python train.py --d_model=192 --d_shared_expert=0 --norm="rmsnorm"
Below are experts of layer 4 (counted from 0) of a mixture-of-experts language model. Rows are named router (the router's row for the expert), up (a neuron's input weights, with its number) and show model dimensions 0-191. Each number is 128 + 24 x the weight over its row's rms, rounded and kept within 0 to 255. Numbers have three digits each.
Before each expert's rows: a language model's description of what the expert responds to; "gets" lists some tokens that make up at least twice as much of what it gets as of all text. This comes from a sample of Wikipedia text that the model never trained on. Tokens count by the router's weight.

# expert 35
What it handles: List and table separators. Semicolons, pipes, colons and commas ending fields in infobox lists, navbox links and table rows, such as ); or Location:.
gets: ";", " |", ");", ":", ",", " /"
router:103137111135155139129167115135137117082158126154111107087115143111177105122131106131149125141150137152169111124174128133139106141153134114087139121124141089102096112134111094107127127158097108157185116147118080134121181113115121107135141095125138143077125130108118151106161144134125078192124135129130138109142119140122113078136119146103165149153137072170089131141164095138111157152117140095128074127122118135147148177157136096144165173134121121119124184074155093110130134118148160152139139105141138141140137113137099142099094128122140149109134112101114089129132110088101120090
up0:116143113116143108124065142093123123093113140139163106112095122153133157055124184140156153168159123120134108132117112144146124141117123142116125144140145147147113123155132089181121098169105102117111133138102157129158143126128136112145118137112106157132155109101084132115148140120104117097100138144148174152186082106113120132104153114143133142141110117172101159184094148125143144172115124141099061111119121124142125132128177135125124076121145105117138111156163134109149106130103108177132140124163079130109087137174149133099143125134115098134125132134086162101147126090128137100
up1:133175062148158094102175092138108144111104158145106127167130144125103143142131095128141128141089152106119103119164104106160107157152119083157083145114094137157124159117113081154129134126113122150132118124147154136125116132117090144142130086129111090160085106157094141127102140156146118143124138120115112111088182119128107092131116107175150150125130150138098115113098095111132116094141147149122114116072146101158132136109151102121123096155126131130140124111112116136140198151140098107098144099097148148149155185101140174126108116136155140170138127110111122157099151133166125093
up2:133119096112130106112151094104137136113140129144103091125114145117119120123118131135079126126121116146171123137138146127112153070148144150080162133172114113119150173121106143144115140098064098121119104107116138113166081123128115093121104133123109152087147102093074152085170137135140117106105095126138116105147121170126154130118132105117183116116141108119134111103083145131119150138118116116148105076123132116138144148160105107149132095118134122078089123150204123106125118108142069167124093105126150161118106181124103138099101115145096115122153120120135135156083114110169139119
up3:133106073126183138097119112096104140122112126137118086134145117135123104057124133104142105149122115105135157116162160135173163119145154125112107119107078084130111116162127140100138136126079156068101131107164167130145087099121108169167120143120126142111094122121153161129090108137132113138086113099127111146147166143142130122122128119121155158174163166117109133140141086111130135153122073106131100157156190114112133154122121124141133157143155131165125157112129138139116093140137129131097092106127119128103130150111095153088110169083132100088114093104120123120128151145114106128
up4:109140116125153101120126104139127078050117082107086148115141121132099142120176159153178162148151141104134123128118107122137153145122198138155130102120135091128109156125175143122172129155122122155178082121134130103102144131098139107135134106144133122142131117133104133103171116094110153159126115121107114079161151108130129126088116160100131103150145128131126146151146141138156097147094137116139119112187155147136139117181135146110166120152122113120092150133090145117130116148204156086137129160168141124159113116097165125126142106120128131174129099141144150114150104120136128140
up5:059134130123154130120117139128146145149124165088173131146130136107083129112159140128147080122090164156123117149141150108138176135167133101135162107131118180114110118126110139154107142168147163167121137104109137137088095097153115131124170134121147128122137117141129121085113080111109139110157146130167108110116102147109134160087118161194109146127089173114147134103110093101133069084120124126104131122121099139127138115133130087115080082146153089168127126129128135131134115126125125110096116116119135123131165145155148139136181110143115142127125125078135145157117135125083076110
up6:130119146130120119144154092128135144103127099116094116137181131149128103136169126080109102161153102116131156124106106147123056159140145149140133137164123087078125120119113123123134135153110088156167096121136114154126168108137096155137129099146136115091155137148142142094168135061122154162179112111122136147133156156151109110121192135111102140126133090101143100154132161093128131118147146124150115140105144166126138141164138145102094115151146128098106118113167108108122131146147136109119159166116146169183101135125105119103065110157173139129151151136122122148114119103085127134
up7:126120073145088150116139133141109082180146139119142102122111185135177128143154121126105167079106105095125107143139126097111067149122084115103178118095130178133133125170125070155134125121161121131171103128096118136126116150163130128129107138120107182107144113113143174115125109138126116154121079098112125120160176140078121141143121139166132144161126150138150134112126113147101122121138119116150142140101150148173079128094148123135149142120157146086121145115138137161131148119168091125132158113104153136134110132145101103106153120123146178124151138187142107136112131128145140106
up8:148112104140115159095135146173141166133147123139124105129181126123064145094128114121105154115101122094125143148107158130108133133139133143125144111129136146131143105105103116115071113151112135115147131123139129062101151166104088112136121095163135136128110113106123128139159189159105153152130130103153146135137149137125149130125114150146154160078153113130102104108136105079071120117126144181151152141109103108170113093124147094138150119131142129090135159105088116145151124140165095170122134128103120174136138147137152181116148121176143192148104156103167139158153121119131119107
up9:089127140115138135128141123131107155114117133150131102106156115123091106127151066129121128159134172101100157143118128122155161082182139146124179153138121112100141105119143124107055141094131149126143181163110099092113159133130119109139089156122138092137126116095138134115089155122159157143131116125145152157145148121110134110085139157089099162155146061149115126107178117123134110133101118155146085129164151121146112087144103141111098120084134118096115155131093131109126124077156127111126144114129146095141147149143105150148088099132120128125175148094175116124112122167141136128
up10:102131101089104111123083112143105137109138121168110084117105166082149130079121124118136108195165173133162118112134172157147102104124150132111143112166156144109078127166093162106109165137142138137171117125114100187090125105112130110160097113106145100120142097130151139140157152133103133147119091102125161111176123133156082121116149121124149139158134106138132112128142120155103154147069126121129161154137102123158137163140113102142168118126166113113130139102152135109113155118184141107143096134120104142107134111126121132106102164149137130129147094107100135097089099112126118097
up11:095138079100168110113127132120079100141108116103132120127135136149152130125137109130148137085123095120144120118141124127126171153127137145098113148120162074130119110154123170148163139087128153123124129139169085183141136123131121154153076129145129136171146134155124138090055098110167148135097111131097137117178118120129099149088149123119123113201136168107083088122144081102091166129148147064105107125138088104126121132150135112160156125173139136129124154117117111143143127118111141112099105108096120138131134135136104117100115121116094100090100115120121082120131133111157142137
up12:127135155162118075121155134128143090147135114108111144133150107129099066167177136149105122134118119147106118115110126155142055143134111116156129134145134073144076112147102119127132144150128090171125118117114114150122149104151133159168141154156104111147150129170144174134138111103137138123137110084090145091168149117098129120109121132114125135134094112093114164164148137110075148130138121082133089135111157152128173122126134159123098109140155114131172128131167163109111137133085132112169090153113147151174096135130082097116119112118158100121128093098147166117137120137143104123
up13:172112154122160119114123088124124160097150117124119131121106177102206110148122140157143100140122132136142104132141119125119108124121127144178115121094139078127096130106124092119073131120138136151126114128107145119104153123127136125114138130077097091139119170150149140106106127086151114176111157125144123142124105177167174098139130145120105109130143094134108140106117133146159117104150145148193118174108137094148123114118125159114182113102108087132188144100121157119152136155159143131150153104129145133126161094147106115091100184103126127136103094154087168130138130106131136141
up14:160125181120106135136153173116103107112118123149172199125120141094099096131172176124108102082136139163128124138158116108136146187138144121148123119121155138125121090116109116136158116122156135115186119100085143138117150148139060086111179156160080125136132154121124169093101151104149158156116120154143093135108088102127104141111139181104130131144106140154106102120131152123153103134111130149117160122099123164152143114152135135148109116141159105124157139088172122121103096151144103112122128138133130111102106109137152160113129139101136123154097158105110101142163111123100131122
up15:137087161111149092114171120122103118094132157133097137141144142122169129108102121104098134143127130126123115142110156125144136125121130156119126172166142107095121104146166086147131121153090137132097107094170168130165164110164122125142141101134108138129133139130154088104152126091156123091147125146120109175163160143130151119075151121095138161124172148148138139118088126157088169137119099126142126124101141111136144162060140133120146128129128128158086103050175091127141108084132102139157149151122112136152139150134138109108092119131134158151104093107107146125127073160151128131
up16:139177118111107094102153132112144118103119162132175145077163129188128131120131145143107114103156184119151153139153113127132137169176139120114105142101101108149143130103135135126155184099071085154149123148187139135118119110127141138134092114112111112093125119120122172132157132107132151126101111125130146092151145128124128121107139135125148172132116155125098171086131149163110115082134085173110106108150126126146123145141170139138126079142142128147118133176138128107141126135117093176158171143131150097140154132103120162152109157156169147101148145140099121120172168142114140124
up17:135113114137146115135158104122128137154117132136146153132137127143106085131114081172141136096129105147156134151118114114164119148153170102115139108101126093112131161142140145098117111120110102154121187145150153073098135108130091097148161128162142138116142111170160090119116137146123128135145126122102121160157110096079152072143089150134175157154129123153100117127149120165101145111139170090127176087132092139108135160085115131150115117177096141157102111134129144138104068140148125137165156124108146136127150140122121139109118112162081117112119084109141112131078119122083113089
up18:132108111118126154103133153114126113098137130155118168068144147135166067133161139112142089120141136066140141117110162073101139162095106149118098161133165140122155112136120132150134128125114156104110131105104142112111125107153154130161093121142073116120115109113133152150130135132102103125103141120176151131137156105201162133118129160114125146189120097175123099124149143116101128141125113115123097114106140143118130133191139127117123103147098167115111110177131165099110169139133139104150154094146110138160147107146125079105119153117137089084118114107111127119142126168103159141
up19:109120127165159116121142099151142112133162123135128156120129190120133144095132133133137122118135105144135135119127167079133104124098082114133123150132106104166115128132132133115133145111123115109171091133175160118134139144162160137130142099109076105101088086099106105125179092109162108092087142091133129103126151157163141109152105113136129090144098162120149137115134161129150092180079174145132098141056121074143151142131123156141078085115132124117165122134124147123079148154146121136117135110128124143082155157154080129156142145117139114117102115144127134151109110134152125113
up20:162125102163152179151119130164100159171120126141185153161155156121109133129167131086138131145161094144101107074152159094087151126114150127138175107126107131094097171141149135125124115079147141135103142128127123151100140119134082097113129153114144120162104148112118098133134134152143130152123124104158105128148149117136112116140101110081146126124129136155127104109101115146134138113107138183175113086159109117053171104134143152126098116116131093132127100107111124114131113170135125136151130155148067122111159145088137157146155142107123106132171094110158103131128142119110155115
up21:135124130112158160122089162172162119097147096110126122200090115124133132150137139144149168121135150158109074138116094136128098136130190133131151134113089178132128149113138130142130130131135141094133079112123134120150103149127150140123147130118119121139113155144093150113145111161112095130156142124116079095086066096162152101113069116129100070101148154144147143150102124153148154156147113117141120132148130128107122168141112115122164157149108139120093161103125163131145170101162127131101111139117134143119107156143136106127147091138131171079122137175128165130131170130104151119
up22:130159154153163155169138114130127109058160129127173133112130117131098137118127096125103142132092141126134125154122094117108123137129143128120137119128139159166128137108087098109135112124102132089132085161161122119110136112119155111147137122165179104137124119113147130132184120177099153158073114160130152126168072110118116106143137166143177149099120147140142123157101128132095152125138137146133099121147122108165144098147110077135153170135107130115136094104131116153101133134080141155158119138149095119113117155141149148153143098152126174133104161097140129088192092092122132171

# expert 31
What it handles: Table and date separators. Pipes and semicolons between cells of statistics tables, and dashes between birth and death dates or places in biographies.
gets: " |", ";", " –", "|", ":", "born"
router:084147101116172118117136090147156128109160114151122085106103143064125100100117130106139133130143116149172127114137131119137133165125166115106125091110150116123102089133119106115150134157101120155154109143109089159098159127098131121134160109127119146133132123104106131113182140117113099150143111112111137097143123102108108056070123128083143139143148094142109142143154071115103186173104105072127087126114092139140133171120150105140131162142136127105123158085149102121103150102160130151134116135115122151129123094120128127107095120136118132085166113114092102127124110105090094113
up2:069166094074177146121120138113098098113147105146110155165124142138087124122152156104135126121111071159136095133133142084123146186136181132081110095119092158131130170150115155112144123097132108098121137146075098121137123125146084101126104172129126137152123125124130124143153160107123148122132105149135125124134099130151144096113127118126196167107137134113145174119123127087102126122098095075157146140112145115144126130133105146101113104160069171137098125134121116117110144138146123125117093147095120131121123109116125114129153105114098099092161167094144134136134136103092123153
up3:144127126143129171126159159089159077151101124134105142127132118139125107107148113138159102142120142123129142151144091177187138147210177126127126132130099142148166083060137135161131127140117159124111132103099159159113135074121144103088130106147107162151150099172123128148107126143135143144103155132194129125105157118095143116122124139103110125164125122117122158149149170165148117114184086115134126150143133173131129100099131136152135126126143146126118153120139124113156164129103174129103134069122143129159097107105116132079130115127116111123134103136155115165110108137134124135
up4:129089130167137141115091090201164142091144152083115117076127160126137123102114127117104129120110170117142099121070122149102144134136145140094114151181130099132133127106151136152087112143158166105135128095139118124137135119089117099138088080130128091142148125120138109159120173090116084130146118125136125124125174130166150101116150166120136147101093115132110114113138071133087155092091109105146146116099150128145142124150078122126119140137144134114118132146111117096101148110133095134124173103107110144156162084159094114133113138109129149124177118118157168114161131102113115142
up5:172181134102138136153151142145117128163115153152128151153137112104137145113070093113070117120130125110206146143089117150146128124127141102101139122122160107134114105155140131129136099126129112125157123134121147125117173102117114139105149129125155127107139073097147131077168130130150160089121140131150145116107133089124118103098134152113082094097150120139102106086117131099114140163118137185137100114076119131152157111136169130090116154161140116148095140105144133148145116093165124163101111137115154170140093101117138151136099132152165141170097123131094105140123113133182101126
up6:091140171094128107144132102136152141146116118132140121074092159101081099104167059096148117144126141119128111147118170149118138120157127088082137132170126103132131127087126131100137125173114158146116105113106125143127137101133181111130132078131089130105111118111102105110136152105130098136157148134094141150170107142131135100126127124102138136139134116120126141131141081136128127146131122129204125156110098137161126154178135082120103149115124112103152113103094116120108133079101142135078112104103145166154115136131110116112146110127110125144146155130114085106157125050094108115
up7:123134100146126124118149103133127095125150123139102087131117135119122141111133135143082116102153122075148101120143099093130111156147109098140142144091143134128151114113127100182170078170121095181117076144105102118133095173096110160107101115077125135122149129113145161079158147131149119103095114114149189130121115098079099111110119162146140168087156142160127146123142122119138175110142126101106118126101145123149118129071154103168131198108152118142136139139147149117146145114171136122108106161162163123134116166123154133131133109146107148140104144140123128137143167132125096148
up8:132117181129107174146165130129134132132154142152117133091151135089101145150147150128111139129090114109115113149122114115128129146127156085110138045096126137138100151117130128156144140126147106129107122128186123103137175164122126111145105096105122107096136093104155112123177162128134188119107122089116137112097095110097131090167162102104138125093161108056126132155129112164156133128132123125123094160099137122133129143146146100108096132159122125118171097102134126141116146095158150130124125137131088146152111121171126199137101120131174125123146141133156164128164125106119118163
up9:113137176139164120114143151137139118145150153129112133100135125120135122053097114110135162146173128105137159134142133177135106080139147168126150125124118217167104121129130130118080167158110113121152086143135120137116155169125128132085133084082102121106130124121152126139126111120137147119122136092154124150120119113102125119165140086121099150127177125145204085122121130116140117138106136122127111117110166119129107153104130091147105148106156120123124143135183141105093120161159088147125114118163114127109129083129162185156120125123129127142115140142156113139087143136131082114
up10:136090082081147108137108082123145149140160123094125147117130103106104134166089134121122146165182105152137123113122130080128127163097136124102131072104157132109073088126125152132153088119107117105092126135130109170120163131181108146096143124135119151157144158136148115135128129086128129113108120119131132105116151106087076101082161107102181126114081165092134125139112108085117171128118115068133113119105126129128118116137187115102142153151124158116134129152154163108139142102152119098134123123087135143115133156147105079145121108137127109101115126117142107144125105114112091122
up11:139090082126119154106154151108093153134103144139121143138147126142102111137088150095124121131159128127149121138140149145175128136134130074155164122105150151122128162145111174076116152156126141115106119115129085162138073164161111133107104177147123127105133140146102142159156132147152132128113126086107140113134108136097172102098139092194139143148120150115125137112126178074090152107090146065111118101142128132163099139104152124130106113160153128119136129120140154140143115096119109147121137100123124131136108147149113124136184171126093136106110150097169135087107103085155106119
up12:119170121160116089142144138191132131102166138133154094135198140111123102173156162113117101108144106155135073125119144126136127136103146154093172117080117147141148127125116131132111139134095170126135133138107162137125144103148136181158144120156073102160126127172128104149173105149130111083100173130120118157122154119112133103123124085074111144141115114085110143131169118104105137116115152115119122115096117143117118127145159144132117103164107136141161109123112105148100099116142082092144148129116128111107141120090128135142140094178142152157110114111131166114154109090141088152
up13:117139139123127139117132116135126164182112139115154122134149130098158135127087141120140129098145126119120158150116102145119088130158134177140131097124121125118112100129132133108104124107121130150119154141171117182119139105107127113146171131123066115139073141111152100141108119129134134192136171118146114091141120123151127153086106161082118167104142087112186170098096097094139138126148118168133091171064114172108150146094110140153109134125160095185125099114126102147060125129118121149119110098099123146101090123140151144140133132149134138125139114109122143133152105096121158145
up14:138148107179112117127102158132127146168087128120111146154099129095129169108159127134153152116105152099159099129136092164163139109135153125134168138156112118109112101139135124130139140073082106116135127096164146146124190162149137146120138107141137143155135113109097141149118130144130141134147156100139193126125138128094149092115121140148111122100101127168142141117096080156161148128121126137169140141137115123136113148121101152138108103100146143195154155116108110115085143119121127183105049127132106165146142177107127138113150130128138130098163121150128172146103118114083143090
up15:099132141156117112107148156173156137125107102084162124114144172071128136154077141095099080146145102172119149164136171106104132128108150136112114109107108138124133111113128100122139164108118140124129143156163130105140171120150125120114157157144134111134150107133127105135156150123112127127101084131092129101118117087124107132106180134088170186105114158122123105117128120154118118148119138145159146126146141130163106163139101117151142171129119126156187144088089145120091163105139174074123089131127103123171143116128097118137140150099096152124109082151132098133128131106133084113
up16:119145124142111146135121164107102103141110139140175116158138145151145130075149125090182158134150103152118106120127174098141127126098143091144111160166151127129149145159119106138075094173117145120117135126112093136157117116165149134098160121107119125128113115152123177181134106095138130161126101056135102102112141173114109110155077157127138138160143109133123126151163153129113112112146116157176147143118169149102124096095123115096116122135134079141139133124120104098137165167119129115126127140107115138134154160122124129093139122108141107091076151118078161112119168130131177150
up17:156132113085159116140138079068139131133146098081092114162114139115144150125135102122143127121161114121151150135158128139141124157131136134131128111146151122130117137121125106115094162120024106108161139140113139108094116113130131114118114146135135121157082091122177120123113115094136131172110115113056158152162127127150114097130136138095115178121129108108110122138122128163122124164160120127128146100154094157116187159136171151101152121114166115121139140106147106113137109113182153140136076164131123139080113133114140127134168146157108134094140121170125103124107128170113103118
up18:141131104132126128123136173104092111074153124152105136117141119139113141152164177131164118140138127121176127122085149095105105116111129111129149147099145116115140151106123142112153132148136134138135128164135183107109143110111143104142084173124084123119131138099165129147137111099150084129126143110092186088130144138166151131101120129147146107112089116146146128085160107133138109143122103100167159138051115103156154124171150115110093132139079146140153138119170117104125100125137130096159182100101145147155148143133121130143114137153125113134122112122138111058090127108129174165
up19:140200122119168163109130123103130114130086145138157120159097129130112121161138147142141134114150137138114114128153132125097088100159103119111130109098111170109131126136109116095136156119118134147138147144180042133114139146120123158118129131158132085128125120177166113130106130113129123148132131134084112096158119104146134087136163103121120124124153130157114131136092172135145131074126155091151129128148138075081106165134106100139112144125094142085099122110169106155130099134098138108094137158132141145136204115140150127118121178151117107113104093107127129154125116077171129129
up20:122109142110133135107124152135112130165098138143148128161119134132114095127118087135126143114113113142123158175110129128117086134186152109127111133097058113116094145124122133145133161134144136152140088166099104163112144165128125112105169139106127130152117112127089090127110110116134105144098114163145114110154111169133115088140134104140120127132149099119153067105125147180098084147131095152168149094134121154071133156104133120128114123144150082112092099070142143128098136109147123142117124163119094141104167147112115140105121081145110096112144120150167103152151139074152107079
up21:112130103162146103099123114148147136129128124098116129114135166091149103162141134123135122126120098135093145167077128152172096132087135120180148132083138096138117112073100159130121150134148173105168076114161103144113119088134157146104096122113096142135141133156146136124148144112115111122077127144104102115099134115123151123155173085154142144133118106099144117123139131153143124150113095155137119149144160149142136114104152172154133119154160124169159108141125112128123151178144157083104133154113111101153126118139109110069136138103099182105154102128149107179131184129097114128
up22:171172122105121167093142157128089078113123078141165129121119164111165106097104132142117136118117136098099088152148130121094107154107152187144114137151128068124192107108160120156132138100125087133130127125100130115125065167158124130155127139152137125124121110131104122140099122115128132124115090125118110135105127110150151135121149149126119139158100121119126127157138119124072153121126147126125179168106094092142141157131100109161151119176136116110087105116188137129165134151182131147126141158122122141105123120146117096127118100146160168131173137132138128070114125120094146141
up23:139115142078116149141162123090141140128122141114148127126102114127146128134151130126075176092126097118118115138128116145095144116121169161101108119083135121130118105144140133096112140139165126073122112125122132184147112070122126085131145119160132102081117144132177099111145164117079109116090130137141108170126145109100114110109192136141123151151127145138101135161125144153136159137079144106108110106071140160108135120173095106118139154160149154135136169101139131089140108121145117124162159166104085165136124150135110138104134121134139084102115088145109148122152097128085120161
up24:086188170179092124164135110154160147122137152162114148130145127116123131159117129166129090112162106105168151102136165135160096118106107096147163188145146131137110135126138164085130147125156123108075117134109112145112109145111164113155096106142095136193111146106144113114125140072145133144115131116148132127179078151113147126062127100143102162134106133152128128141121101142177136163144096145104109136129112118144137101136118132110119100172126128140127163123100094154103132150107100143085112090143167165120126088100106128116126112116131112097120131134123115137131109116119108119

# expert 25
What it handles: Ranges and table separators. Dashes, pipes and other separators between numbers in year ranges, scores and sports statistics tables, such as 1995–1997 and 9–9.
gets: " –", " -", " |", "–", " —", ";"
router:072148119108153115109128072170148134099153144137121094106116139074126124133129126112133123140160140129137112069144128144154148163135179104136141083129145129134145084127105142120157113169100102168132091127101128176116154087129139112134138125131124136118155173115138156111128138103078089157116129123131121134119124101105111105091115135085151165145124085145087126152160093143118169134102121094137114129100121130153123167147164110113146154128124119122109143124127120114119146113131148176117154127129166135123135120122111140123075130099136162067124111106059077110134097113095095138
up2:123129131132112095098158152085090163092182169118136145070138133126134100126138137145097112099110116158144134097140093127107158145141134113098135117088131115145108100105170115153149126142139095124099159131170134120100140117138106131103105135139138119149123153109171167094128081139139121119106110138157103153141115090115134175104160149131137165181142094148145097134131140138111114145104151102083083125123119152141127101173167112128103117156109113127120102151157146139151117119123114097159115149167138138140073137139118135097117161127163119099097159110158125103201145105098159136
up3:110104171135153112151112131117171131147151130120100178091113114117113158121147164145102125169161121148152167140153149093123153135174120188066098123112084134114122088099092128123121140123147141154145140147120158122104079125140137111118113112136118165125163117144099110114102108075127145127081146160174104132131140163128117109145157167133149139174133144126147089148119151132153107116161132180089136143101142127162126083166118110100163125121120126129150170125113113104138148170116158138106173146110159100113155112139109085124097122116139138131132129134124128134136181155120139158
up4:121133126123122122170142153141125145142151128161117144126157155095103155131139137125117138147134134103151081122115130157140115142082106163163176167108085108111123088138143098129076134121123121157145167165115170137106128110094110143083121130095145162164117129139142110169193094156140120097081123100149122163093121132105126131093109131103123188140138107114123100114144154100084136118114142156152112124107158136066125089126156132128138142125094140122123115142123095108122127146124122133146131145097140142111158127098074121154148121105163130156121111111209122120125140165151100162
up5:125159106086158115132113155107127093070105156158172104138105113072135120124123113112131157164138153150115118124139129132104149119119159141099162143156139153112096098112137118121108199185116138142144137141156123125119140123137108113113120115106079123139136149136139103189102149124082155165142140152114128155142103138127125081128116162141103135104116126138115169103117054170141160153155128118158113109127116122151111105144140144155160105125158146107106126108136137095169116079094092113163154109150161131165146115157147141124186149141128132105122159114152158112155128124117108145
up6:112148147124137121101124065127162156127150198189152088106107182139129100108113115115151123123155138142115112136114142138149138158109119118116166120088108115145112133124139158136131183155125160157146140130123102162152134100112133097175144101116137150137195158157112152086177153132104095139182132120141114146152101102131127094119095146119140141168144098103103157141117097157115166151120131108130117183135128150131112142191141097150133124122125127073145152113122128136071159127128129117113152114130148110133147101112133117120123146162106118140140128137121147102116074136122136095
up7:125124128151131144133108146112130164158103126144171129123117097114125117095131127174114162116090172123138099119141087131111181139111121137098114129086125130105147159120077177141170124121085133158090107122084123158182146085107101131162166091129139155134170133147114159128079141167096161140160115122152123160144138119120152152104125132110141106109138091148118133141105130159129112125096110135093148146147126118126097146153131102157118127117098140139121105154146116085095128155049146135147085092117140140132169163151129107105132118103109166160107103124098167135146147108135122118
up8:137141156069074149127132107124108102092098135134115105127112107079119145145124114080119126144079141143096105112110139112119114149096129129147119137112139145130107104114110150145161111176158111100119149110102133117123120120099120114167138167105154156101160193102084140122145119150132067083139122135131118165118096100106143126165152073153120121104079083118094179120121135136123115123119119105153080161151116105121144128141126160097134134137141123142125123120179091134154152129129138128135107125122196153078113147161143114121115160136151140181105139129108125131133148134099148153
up9:102150098158141127105151099138111132130163133133159149094104101142127140144144136124085159132144116053098100165143172128144110123158061121074114132092170151114132160115121111137138107178135106124094111159115153155092096131126146128102106152136159104155153125109095117139090124166123139079122139120108133089100161105117159136098157104134160105100120123118140151114126108119131157128166148077124191106099149118126109182147096119084108120107151131090109137157127124110123131097129113122146109144116134084098099116118140129103133119101132165146110090128093145103127148123127124131
up10:173098134129114146138117101129079130173144157125161119134101120133191128164151146148115106129125100157132127112132122149170105118156188119113164076165132155101127102090125093113139140149119156123134133119080120151130158151108146132131133139157175125129120153132149110113116134123108145122135145103134125155105111114071124114186085096143134123145093117099132150168110143122108148115095093108143147116097130125124158132139135152156097195147161172115128163160161152155119133124143109148129166119114140130097092154137161093148092124127072095106131139081130138115122144125092131154
up11:134103143138123120111115132163140115132094163146117106125128152130130083142161116184126119135148111119105106153135138123127122060130123113118152130099150111162130088106107145126129145145139129079097147114135156200147136077135119140124128126129133128146090112136132172098143156076140124174121157139109113112142140138149187210122128142091125141128116153175152152124134097152122077149106142065102165148147130135117119149152086105150140144128140126134138116099122136128095086131146111106096143081107110155143101158126176137125152140151090098134156100112142147151130146130102114131
up12:088138135178113125109071144124178141120095133140133104118125146105113140163129150183147106115156108140104107123131166134149107129152129131140144131124120117113138154116166108132122165157097103134114144078113122131102172103121163155114162138109091137137157127140155158182111136162152107107140116095154074111116135096120095105136115129133121143159133112120160138100176168143116134157130108116143102166105091082163116175099159140174132141119151125154141100097122163126106100171137128149115147115111157108137120112134067135121131101095150146094137101119185099156128149110111125154
up13:117085085115109138129106110169088124141132112119107115134126166131184108116135128133159132136136163117138130121115159120137103123139112177152138118140107151150116105090107136102132088123068112107088142122181134106103151123130127112119130121213125132169101157117134095139117095147151133141118100118107122110126093106165119117113161140150085094109091112115139164159120111166115131149122085132140104110091083156115131120131136102143125116146126112119138131114136057093076149098124132093143131101107174131149124124131085156114052091127096128122113123124135138127113132146088145120
up14:129178118117101180131122134138155144143124115117127146117127151121122133078131172149123137099131110139118071090094094094162125151142110093165084134122167183116059182135124118132131098126130098125102135106140127160104167105103138174137127137141117095157136112099127137138132119124188104158124182096141168090112142105131101124158106127123144148124119149119161164118102134140129141136116117136112118160123158134118126150115113142114134148095138173111137149083072130129120110115152122150123077153104124210122118130089123155119101113139131108107109111117124116115130137159150135160
up15:135134140123139138124121118141166106109128154126132107149119103134098153142110181079151152143143131132118112124089124112124160154126160117123118131143111121092139140104141177160189106110105129127117141153150132135138098108177144139136141159132082139114185134162150172133125109138089147157146130109104096132100130121114088108073147149112125198108141132117113103140116112136089127153083115075092143140104138127145125118144131098136118160141122131113081110108155125117101121118123188105174131096108074147131118159106130138148108130153146102082101133130110052170152118122140134142
up16:116220145118145130139091095155123119077129125161158130127107118126158111138121131163113136156115137145148106113138147161133090152130134131125135110153156085160151107132154129085137150118111126167138128109107109141133121092166131134144130095103146141145158122136116173104124142106113080124122146162107117139165133126136128094102126139138152123135134117151121110118140108161111142146135137116113114181114141152145083154178161082090115110129070100113103145078139107134135188125142132154121138122131129148113119128124168149148153146133129156108143142115108139130086173170074052143
up17:147161101154123123123134125143144142116125126124157161145099092148152125108118107152143145114168111128118117142105152105135137164103192126172150080112108093164105161119106163122162126148168129107102155145111145115150128174154127124090109136141108131090106092114135120128150131118146149126153103161112122135128130172110119138156103096158175104106094125094106181164082150144123093099119135152129117110130107167094131142094114127163121161119138100161121105087145118187081111148122073124143140168172101130122126112117104145137182142125101124146151115140144107141126135157153093104
up18:107092149105154158109123149106133155090160140131110149132121143153179136130123148119160111146088099129102122136144115124101152109138124101147139125123112104152097142121103160095124105102136140157114151135143120114132130116121167170079128123143112134104087136163143126134128098109145137161094116127107148111095116170199101155147140147132172124141095119132165107093119107101093092138128112107118109149109180135144136109141114116138134152124132116151071119125157143197135143147138219168153140126124115137122171107144119143169140107096091168122115143142111157118141076099104124137
up19:117118139132171169140105100138185133186101182154110130169117138098149096126152114123168111145152147124128103149123113157184135137115165076087142122115120150126117145149134141129122133120162125160076114113128150158134090078145160125114111123153148108128119094118117136183112111117113135163155118074119153077154114123119142114126121130154105147127120125188113130132145135158111131135178136091106123142164149134126131096132120137112136183137119130139106141184128094120093113115101122136107135151110144154124106099136110114126131083185158144081114156120086119129146112112147126131
up20:107170136155115111136147122134113120146117109102124121121134110113084099131186170163112103145170166166125119145168100134134133089143131116150130137150090136103142134145117129121149161118080140173117163094130119145148126118142143090120152144128104098123124176160156136140144174117149145162117069106143133130134162119161173128180104128139160182136138137128146145135154110183156133088132109160131150133153125139090177152140134120163142091100150122153072101152149140123092122104120145123093141131108142153145115108070146121121135135145155120120098142123103109150068120141126136111
up21:123128122121088155108108124152115137132135187134110116112126137130172106158065151169104143113159095144123134118129151128122144166145093148107150124134151123153103062140168090131157115103110120158139126137152135098203103164074157146109125147142153115125120125167146114181171135120100109159141135183146124090085103171127140099147118185133121161125126082142098118108117126119144111113142114097129110114126147131160111132136161128126149181149152155132148146153107153109112112140127126104144142120137112133172147135090136130093114199112133152122114117130112157124145139129138117131
up22:139106176115166139102105175157127130122058110137111103153126159108119137115160176105129146116150139144100131134151057134136166130113121142108101128125123142124097107134110160132113099117116088164133154113125158158107153125136162080146157149142123118124167133123101143135116097092123152108135088137146091108145094118124093125104098139118105165128140114112130083106115160113127103146128141103153115116100094116120178171145138158126140139122159123135094106134102097115130109143156121136134131109142089147128115158189174136178123107100160090099143119134077108138143101152168097115
up23:160145143138141123119164151139085099077095176118124124096119149148113121113147152115108119162145102115146115108158148116134160166132144128135150114135127110137142156151153100121091136102156121141124110159158106154121130107140126107092107127169129152155135180155177111163144141076098134178088125125110089146099122131102130098097169166116146141137083145117093180172140139095110148128167158128136121119087160140174128116141133110155155111136117155118139130113191100125167134101127088115113159104110183116131107151112147125149118143097131099108106128110123118158137119099150103154
up24:117121079130175110139115135122118128145114134120100155122136113111046112128099166103116148140124111140172122113140116054108149124108146130081112117114102186159117111113105125102165118121112118123140178135120088080108120113149151135138093118153150144160142118128120149134129138085153137136104117130105102130129122169135080105126110133142125143147136136146078153107125160125111126147085106126162104148130102138101111184117147140141099139175079104169114143122124145134146140091137108056146090122074152142135114093135135123122148109130139108103097142113104121134154128159103090134